config.yaml
num_hidden_layers: 11
moe_layers: [1, 3, 5, 7, 9]
balance_loss: 0.00243
router_z_loss: 0.0001
shared_expert_gate: true
init_std_router: 0.00895
norm: "rmsnorm"
optimizer: "soap_variant"
max_seq_len: 512
Below are experts of layer 5 (counted from 0) of a mixture-of-experts language model. Rows are named up (a neuron's input weights, with its number) and show model dimensions 0-95. Each number is 128 + 32 x the weight over its row's rms, rounded and kept within 0 to 255.
Before each expert's rows: a language model's description of what the expert responds to; "mostly gets" lists some tokens that are sent to it at least half of the time. This comes from a sample of Wikipedia text that the model never trained on.

# expert 45
What it handles: Word-ending fragments
mostly gets: "cle", "stem", "ble", "arth", "ample", "though"
up0 [144 102  89  86 198 127 163 154 121 103 111 183 103 104 134 105 126 118 129 129  48 139 114 121 132 104  99 217 138 111  79 137 129  99 147  90 139 173 162  94 167 119 110  86 122 106 142 142  68 145 131  98  87 105 109  88 159 186 111 161  79 117 104 105 127 119 100 145  89 128  88 191 108  98 138 146 131 142 132 117 132  81 126 121 116 185 167 103 176 169  73 143  86 118 200 118]
up1 [117 121 141 176 203 134 117 134 140 119 162 130 108 135 127 112  58  97  83 117  90 154 106  89 103 141 150 144  52 127 169 117 148  86  98 121 111 131 126 108 132 120 176 143 166 205 172 144 109 146 123 143 122 119  89 113  86 155 166 160  86 171 182  83  93 106 118  97 136 140 133  66 140 103 133 105 140  93  99 215  74 147 142  99 156 116 141 157 109 146 146 143 134 172 195  81]
up2 [ 83 104 129 133  86  75 112 192 140 107 110 144  98 164 112 168 137 137 183 132 115 186 150 124 119 174 167 119 123  87 119  54 197 118 122 182 186  42 102 140 135 108 106 128 118 115 116 127  82 103 127 102 189 109 115 128 148 154 126 104 143 189 203 135 109 127 138 126 127 153 120 124 106 126 119 141 101 208  98 133  92 136 100 124 123 104 122 161 141 155 148 113 141  50 170 105]
up3 [ 92 167 127 141 156 117 100 215 195 102 145 193 116 114 105 132 174  87 124 119 162 127 148 121 145 169 152 181 171  78 138 157 107 172 129 100 152  87 128 169 108 145 139 139 166 151 107 155 138 189  93 167 153 104  56  64 127 116 143 133 165 104 124 114 134 137 137 103 144 148 152 137 109 166 160 167 115 140  84 115 167 155 160 141 114 215 124 106 153 129 113 205 145 136 104 141]
up4 [153 196  83 104 135 159 116  88 109 148 157 148  72 106 155 153 102 139 135 166 145 155 147 166 116 136  97 128  80 141 156  88 156 133 132 109 173 142 123 121  31 172 179 180  99 187 183 158  78 142  88  98 166 173 136 131 100 178 140 131 196 119  94 137 112 137  95  69 174 129 121 151  98 140 151 138 116 107 135 160 153  94 172 175 153  87 137 130 165 163 126 154 119 123 148 119]
up5 [139 127 109 141 117 131 108 127 130 129 132 111  84  92  89 117 179 156 103 127 145 115 112 150 159 163 102 110  99  76 153 148  62 108  65 114 184  81  97  96 136 115 104 199 147 139 146 152  87  91  68 174  90 136  74 146 108 164 150 126 131 154 163 143 155 113 183 145 162 126 136 109 158 149 176 157 104  98 126 138 118 125 131  81 153 122 151 162 115 162  98  42 158 180 140  41]
up6 [140 150 140 145 168  79 153 194 134  99 126 131  79 138  87 153 135  61 157 146 113 159 114  96 112 177  91 162 113 117 139 148 125  94 148 106  88 133 174 142 197 141 168  76 172 133 117 127 127 192 176 128 110 145  64 131  66 137  93 111  66  84 135 129 142  81 119 142  91 111  96  97 124  83 114 169 153 101  60 175 137 141 163  96 163 109 128 118 144 128 192 159 128 153 116 143]
up7 [114 174  88 152 149 123 152 151 101 161 171 134  57  88 132 145  91 146 123 115  66 168 127 136 157 112 136 146 104 106 121 182  83 116 154 139 175 146 121 134 170 182 136  96 178 141 114 124  83 154 126 104 118  82  97 136 138 178 174 129 133 128  98 127 103 110 165 126 192 128 173 176 140  81 147 162 119  68 139  94 152 169 195 138 123 145 128 136 219 173 168 108 153 106 170 137]
up8 [125 184 123 153 107 145 120 122 138  90 138 147  87 109 110  91 137  66  82 174 125 135  91 123 146 176 122 139 185  70 131 106 168  91 159 152 126 119 151 173 120 182 119 133 120 151 156 197 150 130 133 180 105  74 135 161 106 187 103 135 181  74 194  77 157 112 130  61 155 153 108 160 119  65 132 110 146 172 168 143 116  67 120 130 130 152 159 147 133 156 168 122 167 124 132 153]
up9 [147 169 126 127 115 138 129  77 177 136  91  90 133  70 125 115  63  95 176  99 161 137 167 107 116 164  86 126 144 100 121 190  71 135 173 111 174 173 124  86 128 183 111 133 131 150 163 126 140 154 188 166 111 144 173  75 118 144 135 101 172 112 120 144  97  81 164  78 124 134 159  87 118 129  72 182 168 129  62 106 131 134 141 128 102 104 130  54  92  97 158 120 120 129 130  99]
up10 [ 88 207 154  99 164 164 164 160 123 120 166 164  84  67 115 122 128 163 142 145 170 167 146 127  64 117 126 149  94 126 133 112  93 130 139 171 178 130 111  93 154 153 145 115 175  95  61 152 132 157  85 161 133  89 125 142 126 103 163 119 131 142 128 117 113  94 157  98  87 172 173 131 172  46 126 132  92 135  82 175 206 148 110 129  51 124 131 133 108 144 143 157 134 117 118 102]
up11 [150 180 132  85  59 119 137 100 158 142 144 144 138 145  84 146 137  97 142 166 150 164 122 154 157 105 171 145 101  69 169  55 135  99 196 142 147  88 125  95  88 152 102 111 211 185 141  78 133 120  99  54 169  77 111 125 133 109 145 135 143 123 112 135 102 147 116 104 174 134  95 144 132  77 167 148 137 138 137 156 110 132 111 168 120 173 124 157 171  85 101 138 193 121 144  90]
up12 [ 77 164 112  81 105 133 105 143  93 165 167 124  97 118 120  96 148 136 190 125 134 113 153 164 108 123 124 149 104 107 138 106 111 111 145 107 136 114 132 126 107 160 125 152 120 128  81 139 127 145  92 117 211  63 159 122  95 112 199 195 102 135 115 146 121 124 119  75 102 113 157 205 113  67 165 188 195 126 129 150 110 149 132 165 122 119 200  77 149 100 113 170 162 186 140 156]
up13 [137 183 147 105 110 174 108 113 166 126 158 149  78  78 118 134  81 121 147  93  78 126 111 149 127 115  90 118 146 111  86 159 178 158 120  66 155 122 136  77  72 112 123 123 161 154 129 143 148 141 108 113 131  89 186 163 178 151 116  63 196 147 102 178 129 167 180  83 133 136 116 146  95  89 128 123 152 139 128  96 135 155 138 183 143 110 114 147  93 168 162 166 178 144 213 153]
up14 [167 154 156 110 140 140 172 142 142 113 115 140 120 164  76 141  99 116 140 128  82 102 112 184 109  88 161 112  85 119 158 110 104 109 125  69 111 106  87 188 123 202 149 143 152 136 175 102 142 147 151 113 171 104 174 154 150 169 142 113  98  57 159 125 127 194 185  79 179 188 154 156 158 137 149 155 145 107 106 141 179 129 125  84 113 155 158  60 112 155 113 116 158 164 116  87]
up15 [ 80 115 164 107 121  75 144 155  88 139 148 135 151 137 130 115 139  70 168 138 102 156 127 138 111 149 136 136 114 108 149  79  90 169 107 141  81  62 177 121 124 142 172 173 180 142  95  14 112 176 161 143 108 184 100  95 188 147 115  85  71 115 108 136  98 100 141 115 142 125 114 133 210 107 143 153 131 138 123 187 112 126  72 116 105 136 145 134 148  85 163 121 136 103 143 115]
up16 [160 133 211 153 120 149 140 102 136 171  75 184  74 145 110 133  79 127 134 150 137 120 108  75  61 102 150 134 155  72 149 112 106 134 114  95 121 108 129 173 178 147 107 127 188 128 140 155 120 121  95 123 194 141  76 132 112 114 145 140 186  87 110  97 150 131 176  71 148 137  90 108 167 106 130 145 121  63 138 112 155 145 170 173  65  96 155 122  94 121 142 151 141 105 142  65]
up17 [181 139  81 142 178 181  84  84 161 100 159 118 107 140 131 103 157 122 173 182  51 153 107 122 102 105 163 182 132  73 138 160 139  91 181 141 122  88 120 142 188 154 179  89 174 145  93 103  93 131 121 130 155 135 134 138 162  78 105 160 166 131 174 123 121 141 180  73 154 126 130 155 147 121 141 162  72  89 120 119 153 149 146 101 136 169 142 149 140 170 158 143  88 147 154  69]
up18 [ 64 174 147 132 149 161 118 170 123 141  81  96 178 137 151 126  89 125 100 147 126 154 123 172 154 111  71 140 109 110 151 180  77 139 142 146 161 125 176 204 132 152 163 134 111 215 112 105 108 115 152  84 131 135 130 114 212 111 144 176  94 173 149 142 158  70 171 133 155 177 146 107  98  68 123 143 117 136 143 123 150 143 114 114 104  82 130 125  65 153 169 142 114 109 176 120]
up19 [112 170 125 123 150 116 127 160 150 159 152  81  94 125 116 144 130 184  99 142 160 161 119 127  83 102 149 182 155  94 166 146 149 123 157 113 160 170 161 200  94 186 172 121  89 186 110  78  74 167 167  95  56 112 163  97 113 110 121 131 116 170  96 160  92 172 209 108 125 107 126 120 113 119 141 102 158 123 127 114  83 143 120 200 100 132 162 129 162 116 120 141  90 145  72 136]
up20 [124 147 168  84 124 121 141 136 118 112 186  68 172  90 149 150 143 125 148 123  89 196 151 101 135 121 153  80  86  98 146 102 121 197 166 144 119  73 158 105 146 179 206 166  89  83 160  75  84  82 144 143 129 111 125 168 142 125 105 156 117 111 111 153 150 122 184  88 162 106 129 152 107  90 149 128 183 126 109 177 142 134 117  78 130 105 120 112 123 182 119 156 146  85 172  79]
up21 [140 110 191  94 153 202  85  99 183 131 153 139 112  78  95 121  91 117 171 133 173 105 221 112  90 116 147 162 138  66 111 115 145 152 157 142  86 155 149 110 137  69 123 128 170  85 184 153 151 156 127  93 199 113 120 136 129 140 151 124 106 141 123 162 117 106 168 133 113 117 118 121 171  68 103 141 161  87 143 166 142 139 194 177 141 133 130 119 106 104 149 179 145 150 165 136]
up22 [141 125 114 124  97 152  92  91 107 108  91 132  99 112 112 126 103 163 133 151 136  78 106  86 104 147 131 115 121 106  92 129 136 127  72 103 198  95 131 128  85 130 212  86 153 105 117  95  99 161 119 145 147 151  87  82 144 187 106 148 164 120  93 111 104 122 154 134 115 164  98 200 137  90 209 191 140  82 165 154 143 143 150 154  76 119 139 153 215 134 180 146 144 148  96 145]
up23 [149 173  99 151 118 158 153  65 165 123 135 122 132 109 109 124 117 118 163 109 217  90 152 182  96 132  62  98 109 136 204 145 154 132  71  85 156 121 134 112 117 107 114 175 101 159  86  80 108  74 121 128 157 100  94  96 160 177 190  90 100 130 160 142  70 104 154  99 156 155 139 149 163  94 176 129 106 122 136 135 192 112 141  82 149 145 166 164 122 157 139 154 102 138 136 112]
up24 [123 143  96 115 149 103 102  99  88 144 180 174 131  89 125 143 119  94 141 142  49 125  78  85 135 101 103 152 104 143 133 118 138 191 122 110 153 204 143 157  74  57 124 175 121  99  96 109 121 147 154 142  76  59 154 167 130 137 201 141 139  81 142 145 145 154 141 109 195 114 113 124 112  99 103  97 146 105 136 175 140 135  96 130 174 122 125 130  92 150 120  92 170  53 127  99]
up25 [ 64 169  81  94 209 163 125 149 155 141 185 145  85 115 115  73 126  98 137  94 134 175 160 175  89 142 181 198 108 147 192 148 165 153 129 123  99 147  84  78 175 106 121 131 135 130 152 133 133 120 104 111 152 135  93 134 122 144 183 105 114 152 183 160 145 142 145 139 176 140  93 153 119 139 146 174 134 111 175 173 121 108 115  74 140  85 113 126  99  85 133 187 127 131 101  95]
up26 [131 157 169 117 146 182 151 137 140 157 160 152 125 137 142 160 102 134 133 126 167 106 119 106 131 176 118 168 142 135 153  98  78 106 145  78 168 178 191 128 152 146  94  67  67  98 147 104  96 125 143 162 195 128 119 107  65 161 161 181  63  76  79 141 138 136 158 150  98 186 104 143 124 125 161 159 106  47  82 135 104 102  99 144 104 144 176 133 109 126  98 161 133 141  86 131]
up27 [142 181  96  51 133 117 165  79 189 119 143 119  87 148 122 104 151 103 155 159 154 138 103 134 144 139 107 160 100  98 176 140  84 140 198 133 111 175 161 163 138 164  89 123 167 172 120 109  84 125 149 114 156 109  54 131 111 131  79 167 146 122 152 135 136 129 183 112 164 103  88 183 129 146  87 170 139 134 121  93 209 131 137 143 130 125  89 134 123 135 168 154 148 121 122 217]
up28 [ 97 108 131 137 113 154  97 143 168 126 109  80 138  74 144 138  99 117 149 148 108 170  91 168  90 112 121 150 157 144 152 228 173 131 172 100 126 134 178 135 111 140 202 114  79 120 127 105 108 133 205  55 168 100 161 157 156 113 152 192 152 116 175 100 128 178 157 130 134 156 148 145  97 111 153 117 140 140  86 155 107  88 141 165  66 113 119 156  93 124 146 178 133 126 142  88]
up29 [ 87 148 119 128 119  84 167 183 145 199  78 115 115 153  83 161 113  75 143 108 135 193 104  76 135 105 116 127 165 149 125 110 136 200 121 130  96 156  75 167 118 164 168 116 131 132 132  90  77 206 116 100 143  41 133 135 151  94 144 134 105 173 113 167 164  94 127 118 134 139 127 167 152 114 133 123 127 116 149 157 125 127 113 188 158 111 120 100 163 130 133 155  76 131 148 206]
up30 [171 174 144 165  60 105 165 136 122 129 116 143 187  90 132 159 142 116 189 107 167 161 145 139 156  87 164  65 112  86 169 123  97  85 122 116 146 120 177  83 110  89 110 122 148 139 153  96 108 129 139 110 147  90 110 131  54 108 164 149 155 122  86 153 125 184 173 146 138 192  76 111 146  89 144 131 183 114 182 160 134 106 135  71 112 142 143 193 155 151 174 116 142 135 108 122]
up31 [132 165 113 135 138 141 145 115 113  59 137 129 115 164 134 102 116 164 170 175 110 116 110 134 118 157 124 124 143 157 125 118 186 108 117  46 157  96 129 109 142 116 135 118  86 155 167 119  79 168 149 164 130 116  93  79 121 119 173 141 112 116 118 155 124  96 148 136 193 125 129 230  66 147  60 160 111  86  98 185 163 124 178 169 148 176 145 154 117 119 145 150 214 140 115 126]
up32 [172 124  76  78 112 213 105 156 124 109 133 136 151 153 151  97  97  87 153 118 111 122 180 124 128 112 115 164 174 104 144 148 126 123 149 129 165 186  89 128 126 154 181 116 169  97 159  88  68 167 130  95 100 146 101 117 158 163 177 159 148 122 132 146 191 204 175 148 125 131 120 175 190  92 147 150 124 130  96  76 178 145 135  99 142 137 138 152 150 119 123 145  94  90 187  85]
up33 [107 106 168 131 116 133 106 169 111  83 153 120  80 140 153 171 123  86 168 103 140 165  67 113 132 115 114 116 115 112 160  66 122 138 150  98 165 124 155 134  62 136 140  91 161 127 139 127 154 150 129 126 134 152 183 121 170 179 163 159 159 110 177 155 149 118 131 110 172 153  89 162 176  92 160 153 112 123 116 125 144 152  54 147 107 127 219 113 164 115 148 180 171 192 203 115]
up34 [137 141 120  90 199  77 144 103 101 181 102 105 112 140 152 123 178 127 144 125 172 158 137  87  99 173 138 149  85  90 153 139 148 188  86 128 177 116 130 160 100  83 122 140  92 144 137 117  91 145 166 147 150 122 133 144 106 181  81 127 171 163 133 151  86  89 147  50 117 161 141 205 104 104 169 117 140 101 148 111 173  89 127 121  93  95 132  82 116  80  83  85 174 115  85 122]
up35 [174 139 154 145  76  84 119 144 130  65 167 116 114 130 126 192  43 103  96 167 144 140 115 106 132 177  69  79 131 125 104 154 140 160 159  97 113 129 142  96 108 151 160 181  64 139 195 160 103 137  72 107 129  95 122 101  70 126 106 146 114 158 138 165 131 120 163  99 195  73  98 139  98 118 102 123 122  99  84 157 176 116 113 148 106 183 137  87 125 128 140 150 135 152 141 169]
up36 [101 100  86 100 158 168  80 162 101 117 187 190 131 109 188  98 205  88 137 154 155 177 122 142 132 107 168 194 130 119 109 150 120 146 127 127  95 124 134 125 114 119 102 162  99 131 124 162  73 162 128 106 111 156 135 196 146 207 142 162  83 107  92 128 129 124 120  79 179 172 118  68  90 138 158 137 164 106 124 100  90 127 169 123 135 138 167 105 156 135 174  90 179 107 138 126]
up37 [160 168 126 123  80 121 133 131 148 120 104 127 114 154 160 133  61 121 191 132 102 124 125 100  92 100 163 116  73  80 189 116 131 108 172  49 146 131 220 125 106 131 155 146 153 155 130 146 171 146  57 138 157  96  96  81 104 143 117 176 116  90  73 150 123 111 156 113 148 157  94 117 191  80 178 129 155  59 142 120 123 129 168 105 143 113  96 116 147 104 122  91 142 164 138 137]
up38 [ 92 106  71  85 128 146  90 154 120 150 137 114 117 125 121 151 153  54 115 146 146 157  64 169  75 124 124 121 125  92 129 100 147 122 115  94 145 124 133 134 175 142 216 155  90 123  84  41 116 161  98 154 161 151 121 120 132 120 201 102  60 110 117  90 125 139 147  80 152 128 150 164 151 104 181 115 124 114 111  62 145 155 141 132 157 136 132 184 158 157 118 130 201 149 107 141]
up39 [134 134 198 116 138 108 183  86 108 127 163 154 116 148 102 143 164 136 109 145 154 131 133  91 105 163 122 105 177 151 147 113 113 144 107  71 153 109 145  75  80 113 134 179  99 126 147  69 115 136 118 192 111 101 129 120 130 110 143 130  65 212 121 168 119 112 165 111 116  85 231 210 140 105 139 101 149 163 182 134 166 115 181 163 107  90 123 133 156 108 139 124 116 120 114 144]
up40 [175 110 118 125 168 219 146 114  92 121 166 154 108 107 121 131 151 101 155 146 115 164 141 144 109 171  98 160 120 122 127 135 122 151 132  96 174 190 107 109 110 115  64 119 169 101 181 113 133 103 144 186 109  87  84 146 154 109 149 146 174 127 154 116  47 128 110  73 120 140 142 104 147 111 131 108 172 164 172  91  86 115 157 155  99 159 103 199  96 186 152 161 124 194 149 103]
up41 [ 72 174 174 141 113 137 130 131 140 114 135 167 124 130 113 151  43  90 171 107 134 160 117 113 109 199 119 102 103 149 140 113 150 115 163 136 154 126 130 162 141 147 144 125 126 118 147 165 113 159  94 165 211 131 163 109 128  46 144 176  81 110  77 143 102 142 149 129 130 136 145 161 112 103 115 147 185 113 175 175 151 178 136 169 137 150 133  92 172 186 200 134 167 116 121  69]
up42 [153  74 133 144 102 143 119 127 165 143 146 118  75  67 146 119  93 104 198 144 178 123  85  72  76 171 155 177 164  93 158 168  78 165 137 104 120 169 170 149 117 141 133 141 116 153 160 113  83 170 131 118 124 141 189 121  90 129 182 131 134 131 153 125 107 140 127 122 169 140 125 134  87  57  80 133 135  85  81 160 129 153 180 165 130 125 143 147 117 179 124 159 159 165 145 202]
up43 [133 175  97  96  92 145 154  98 138 154 135 123 123  50 141 164  90 120 167 105 204 112 152  99  98 215 124 186  73  64 113 146 151 120  86 115 169 150 168 152 126 149 150 104 177 155 140  64 115 111 125 129 149 125 110 111 100 139 132  97 135 150 111 154 111 158 122 106  94 144 141 105 180  91 137 124 137 166 107 155 124 100 101 109 105  74 152 137  43 165 170 137 104 155  83  97]
up44 [ 96 130 124  82 119 108 172 155 131 166 147 143 117 117 144 116 100  68 166 213 217 164 169 115 156 146 174 120 117  93 141 106 107 171 178 109 134 113  73 160 131 162 128  94 116 115 188 106  75 118 158 145 185 113 114 144 128 147 102 136 130 193 155 151 146 132 177  99 172 125  92 199 128 124  85 131 120 142 131 105 152 113 117 155 134 102 109  64  74 102 116 124  88 135 137 171]
up45 [107 150 122  83  95 129 170 138 143 165 146 122 103 127 136 148 126  93 107 179 129 146 156 133 148 122 167 151 148  87 157 113 129 173 126  48 109  43 157 169  75 138 119  97 169 107 181   3 143 150 148 143 135 149 111 139 102 133 132 159 132 139 149 132  97 106 163 135 182 157 128 146 137 103 159 156 139 138 102 152 156 148 140 107 108 121 186  83 141  85 112 193 162  90  73 109]
up46 [ 81 118 175  99 111 189 129 173 119 152 147 111 107 107 128 115 119 120 115 195 117 100 114  70 102 114 123 114 141 118 134 167 179 153 133 134 137 170 123 157 160 182 100 133 171 117 140 136  66 175 125 124 175 201  79  62 140  79  92 174 141 108  91 123 189  82 119 123 179 111  64 146 132 135 164 138 199 104 143 106 151 143 104 149 142  74  97 151 127  94 122 140 136 124 154 168]
up47 [128 132 120 147 162 153 151 123  61 129 128  90 153 104  99 180 121 108 209 163 112 151 150 153  64 167  90 136 168 154 173  45 181  80 116  98 151 154 140 158 141 138 114 137 149 123 170 135  99 128  95 112 130 113 174  78 129 119  93 204 147 159 111 112 153  83 144  74 125 120 111 144 114 141 105 141 162  89 118 171 116 118 104 153 129 114  63 144 121 162 139 139  82 129 214 124]
up48 [153 139 135 141 122 128  98 134 111 118 149 109 107  36 125 125 173  68 150  57  93  96 188 159 104 161 155 186  99 106 205 112 133 149 129 128 153 126 127 105 125 173 120 117 142 149 116 130 113 149 150 182 137 148  86 102 148 152 111 134 110 176 165 166 134 117 159 115 109 170 179 157 104  92 162 160 134 111 162 120  57  82 165 149 114 112 180 124 154 127 202  82 150 150 103  83]
up49 [ 91  96 120 100 158 200 103 173 105 130 139 112 171  98 124 118  40  80 151 164 112 165 167  76 114 125 132 166 129  89 162  81 120  70 138  99 169 161 125 112 110 133 175 165 164 110 123 106 128 154 142  73 129 102 104 138 116 205 128 177 167 159 173 120 142 117 148 142 108 103  60 139  82 116 106 148 127 161 167 161 141 122 104 169 106 194  98 145 119 158 156 112 151 117 170 127]
up50 [156 100 142 103 103 114 109 108  96  89 181 119 100 141 174 107 163 110 193 115  99 176 172  86 163  67 138 168  97 105 197 134 137 112 196  80  88  86 119 105 115 115 152 126 147 143 155 136 123 154 155  54  96  93 124  49 119 104 117 169  97 159 151 128 118 146 144 122 131 100 190 118 138  76 146  99 121 140 126 173 165  78 149 134  96 170 101 136 162 163 158 138 128 107  97  91]
up51 [ 81 124 151 128 130 143  99 164  88 174 181 159 182  80 151 116 135  62 158 164 145 131 143 112 116 152 136 191 188 141 140 198 139 116 170 136 186 111  42 127 141 119 104 124 143  54  95 135 194 113 145 125 168 115 112 110 168 160 139 173 113 172 123 139 159 147 143 112 140  81  72 131 118 146 141 157 146 131 171 112 160 132  82 183 113 109  94 124 123  86 144 107 112  89 106 121]
up52 [125 117 178  88 105 143 150 144 115 121  76 120 121 200 114 142 142 150 140 183 115 218 186 112 126 106 107 145 157  33 196 151  29 130 125 155 173 129 137 141 157 134 134 118 129 148 156 179  96 155 131 161 142 100 129 132 121 168 114 155 150  79  95 146 144  76 148 153 147 130  82  94 107 117 144 161 144 144 146 150 119 158 163 143 123 117 114 116 178 132 186  77 161 121 134 111]
up53 [119 140 100 121 143 138 120 155  76 169 181  74 119 113 136 144  74  60 165 143 135 169 110 138 127 152  87 120  75 134 146  81 145  64 115  81 134 204 122 153 115 134  77  58 199 105  97  67 103 115 137 103 102 106 122 132 104 158 123 148 162 150 114 138 151  70 158 109 120 120 100 138 136  88  96 137 163 155 156 173 129 101 137 170 146 148  74  86 134 164 141 169 131 110  70 129]
up54 [107 109 117 186 111 156 122 153 139 125 189 148  95 123 138  76 125  43 115 119 131 186 148 170 147 160 145 158 158  84  90 127 174 138 166 110 141 117 200 159 179 137 182 129 155 177 133 108  97  96 150 152 141  69 160 148 127 137 142 146  94 119 112  97 105  84  36 133 157 101  77 113 114 117 131 140 199 108 125 142 188 130 110 159  90 134 105 133 119 122 124  77  96 114 129  99]
up55 [104  81 139 136 131 134  92  83 118 133 114 141 101 101 103 126 106 113 113 157 218 156 107  85 126 138 153 177 119 131 127  60 104 157  98 153 172 127 173 108  53 172 146 174 132 140 188 115  96 161 153 111 105 138 122 167  85 129  76 138 145 142  68 141  60  99 153  97 167 107 157 134 176 107 132 150 134 111 151 189 142 128 159 105  85 167 157 182 104 153 130 139 130 111 180  83]
up56 [117 157 103 140 167 147 133 108 148 130 135 151 103  97 129 113 142 107 136 139 162 206 102 167 101 106 171 149 120  94  99 122  86 113 119 176 123 112  76 144  71 115 104 112 131 130 114 125 138 105  67  59  95  47 111  95 129 129 110 154 170 166 104 129 144 145 108  83 177 173 167 106  77  93 131 202  79 108 110 144 177 153 186 146 211 141 127 109 124 130 161  91 133 131 159 155]
up57 [140 125 119 158 154 144  80 179 138 163 127  94  87  85  98 135 171  97 184  81 157 117 125 127 157 108 116 129 154  74 170 129 101  80  87 178  69  62 126 101  90 148 135 189 166 109 128 116 152 142 167  70 112 107 140  93 164 179 147 109 104 159 138 127 120 114 136  87 109 114  83 155  40 118 115  88 115 132 111 129 101 150 110 157 108 128 127  88  73 112 155 209 151 132 118 141]
up58 [133 139 152 145 134 142  96 101  93 118 151 145 142 102 122 132  81 103 124 126 140 187  95  81 153 108 151 111 136 105 140 193 109 126 199 119 116 127 151 132 123 165 143 122  14 109 151  96 121 164 152 162  96 179 141 123 122 103 113  40 133 129  88 130  87 116 169 147 115 145  91 153 127 143 182  92  47 121 146 148 152  99  85 151 116 157  90  88 172 150 160 169  98  92 101  87]
up59 [154 143 141 104 127  89  32 137  98  76 136  68  97  79 145 139  72 101 114 162  78 106 138 116  68 142 134  99  42  89 119  98 125 134 172 120 136 104 139  61 147 114  85 132 106 162 144 115 163 121 106 165 199 161 134  99  75  83 128 125 130 104  96 181 127 128 150  94 154 179  70 152 123 130 113 135 164 116 106 121  99 119 151 126 134 151 106 135 113 126 169 136 134 104 112 189]
up60 [122 145 177  96  91 123 154 126 156 135 145 212  60  77 136 165 152 141 103 132 150 128 112 171  99 114  67 160  89 160 145 143 159 122 175 126 133 147 151 146 102 141  96 108 156 125 189  82  93 115  91 150 161 148 151 104 156 137 103 130 113 148  88 108  67  51 138  91 129 115 138 212 119  88  97 111 111 144 146 164 133  77 137 105 169 131  89 171 150 123 176 107 154  91 157 166]
up61 [139 135  83  97 181 165  95  78 116 128 145 157 144  63 101  79 110 138 124 155  70 107 122 103 126 153 109 186 148 104 110 133 133 125 138 119 132 103 147 151 184 162 141  47 156 156 135 100  58 145 121  78 132 124  97  86 164 174 139 131 165 147  61 112 107 145 116 112 118 147 137 154 115  90 147 137 134 105 129 177 134 105  79 158 102 133 153  88 135 192  34 159  82 148 150 140]
up62 [143 150 152  84  94 142 101 110 111 111 153 131  98  77 137 136  83 101 184 190 115 156 109 193 110 123  87 150 122 150 119 110  97 162 117 151 123 172  97 106 184 114 137 189 127 142 109 132 123 155 123 157 136  76 116 152 136 117 102 101 186 124  93 124  93 141 138 148 154  73 154 132  96  60 154 150  97 203 200 180 166 193 113 161 128 165 131 132 167 178 128 110 138 119 174  88]
up63 [107 168 134  96 181 142 116 132  70 161 150 124  74 128 144 122 108  74 161 124 155 105 117 141 149 154  71 129 137  64 104 120  97 117 153 147 152 161 168 108  76 102 132  97 177 147 109  93 103 150 138 135  88 110 112  76 104 214 161 121 124 126  94  98 120 106  92 133  80 132  55  79 166 120 116 159 116 112 149 178  93 132 171 129  95 130  62 107 175 133 173 193 159 142 149 136]
up64 [154 158 162 112 100 113 145  83  93  86 123 123 127 133  88 138 114  94 197 160 155 157  75 110  91 159 142 211  84 115 123 147 121 121 163 147 133 139 127 179  90 177 135  69 115 181  60 132 116 137  91 124 156 153  77  82 152 147 173 197 154 123 125  77 185  92 139 163 137 159  75 117 109 138 119 151 140 126 149 166  90 162 107 160 125 134 112 115  89 166 160  98 132 132  79 105]
up65 [111 181 146 208 108 110 146 148 100 140 103 105 169 104 139 133  86 119 133  97 131 169 109  66  55 148  59 111  78 103 156 130 150  97 111  88 127 138  70  96 128 143 115  90 173 124 172 131 121 119 118 173 177  83 114 131 152 133 129 133 133 114 125  96 149 154 147  89 174 116  97 122 171  83 130 103 176 110  78 150 129 133 166 153 109 152 153  96 162 172 137 169 149  30 155 139]
up66 [150 128 190 128 113 126  93 114 112 128 137 155 134 116 147 101 115 103 100  94 109 207 157  29 116 158  98 129 164  85 169 103 106 155 114  55  87  90 199 134 151 165 113 196 104 146 106 178 117 100 145 124  96  92  98 145 195  96 120 172 137 118 105 151 154 161 108  99 171 144  83 153 127 114 140 135 141  88 158 139 171 126 139 118  78 108 126 166 148 178 151 156  97 117 160 129]
up67 [124 144 148 102 158 152 181 145 102 111 119 125 106 129  41 114  99  79 138  89 152 189  87 108 158 134 110 144 162 169 167 162 102 145 179 115 165 147 128 167 103 150 137  59 183 179  97 102 102 133 154  85 148 107 101 101 126 139 106  88 157 116 139 191 128 135 165 153 160 177 146 204 106 167 110 155 167 104 125 176 157 164 107 128 137  74  91 158 130 167 134 130 122 112 180 150]
up68 [120 136  85 150 124  96 112 126  89 104 131 146 150 143  76  83 134 118 184 147 132 122 110  86  31 100 109 121  90 177 107 164  87  70  83 116 190 166 146 114 167 153  75 116 102 154 115 152 130 148  83 178 169 152  89 147 135 132  79  86  87 143 105 171 151 149 150  84 117 160 110  86 121 164 126 132 149 117 120 106 174 177 131 141 131 160  68 132 159 112 136 179  83 103 164 106]
up69 [146 115 119 136 165 137  72 150 100  90 146 111 128 143 118 135 126  84 137 102  79 101 152 123 118 163  99 145  97  95 114 147 101 140 182 124 125 102 109 142 139 153 172 149  59 223 160  95  96 130 190 161 124 123 144 109  96 108  84 150 170 140  81 154  90 117  85 139 161 114  70  79 163 144  76 168 139 134 119 112 172  85 109 196  88 149  78 154 143 120 209 118 140 138 148 115]
up70 [126 121 158 100  86 116 205 117  78  89 164 177 111 154 101 133 117 114  82 159 181 103 127 173 140 146 144 156 115 164 214 110  44 114  71 131 149 133 198 112 165 137 122  85 123 104 132  92 154 144 161 167  93 118 127  96  71 118 119 139 172 145 179 152 128 109 134  95 130 165 101 129 142 102 141 146 121 108  95 113 123 101 212 146 126 153  72 144 107 142  89 104 152 107 155 138]
up71 [157 140 156 123 110 150 140 107 110 111 167 170 139 136 116 131 104  79  74 132 165 163 114 109  92 118 133 157 133 146 198  74 128 131 108  80  78  87 108 125  54 128 127  99 120 141 208  80 164 114 182 123 170  90 147  85 184 132 149  79 162 119 135 146  66 120  89 120 151 146  64  68 148 112 105 141 131 178 100 179 123 113 204 120 127  93 115 121 128 125 173 118 127 120 136 123]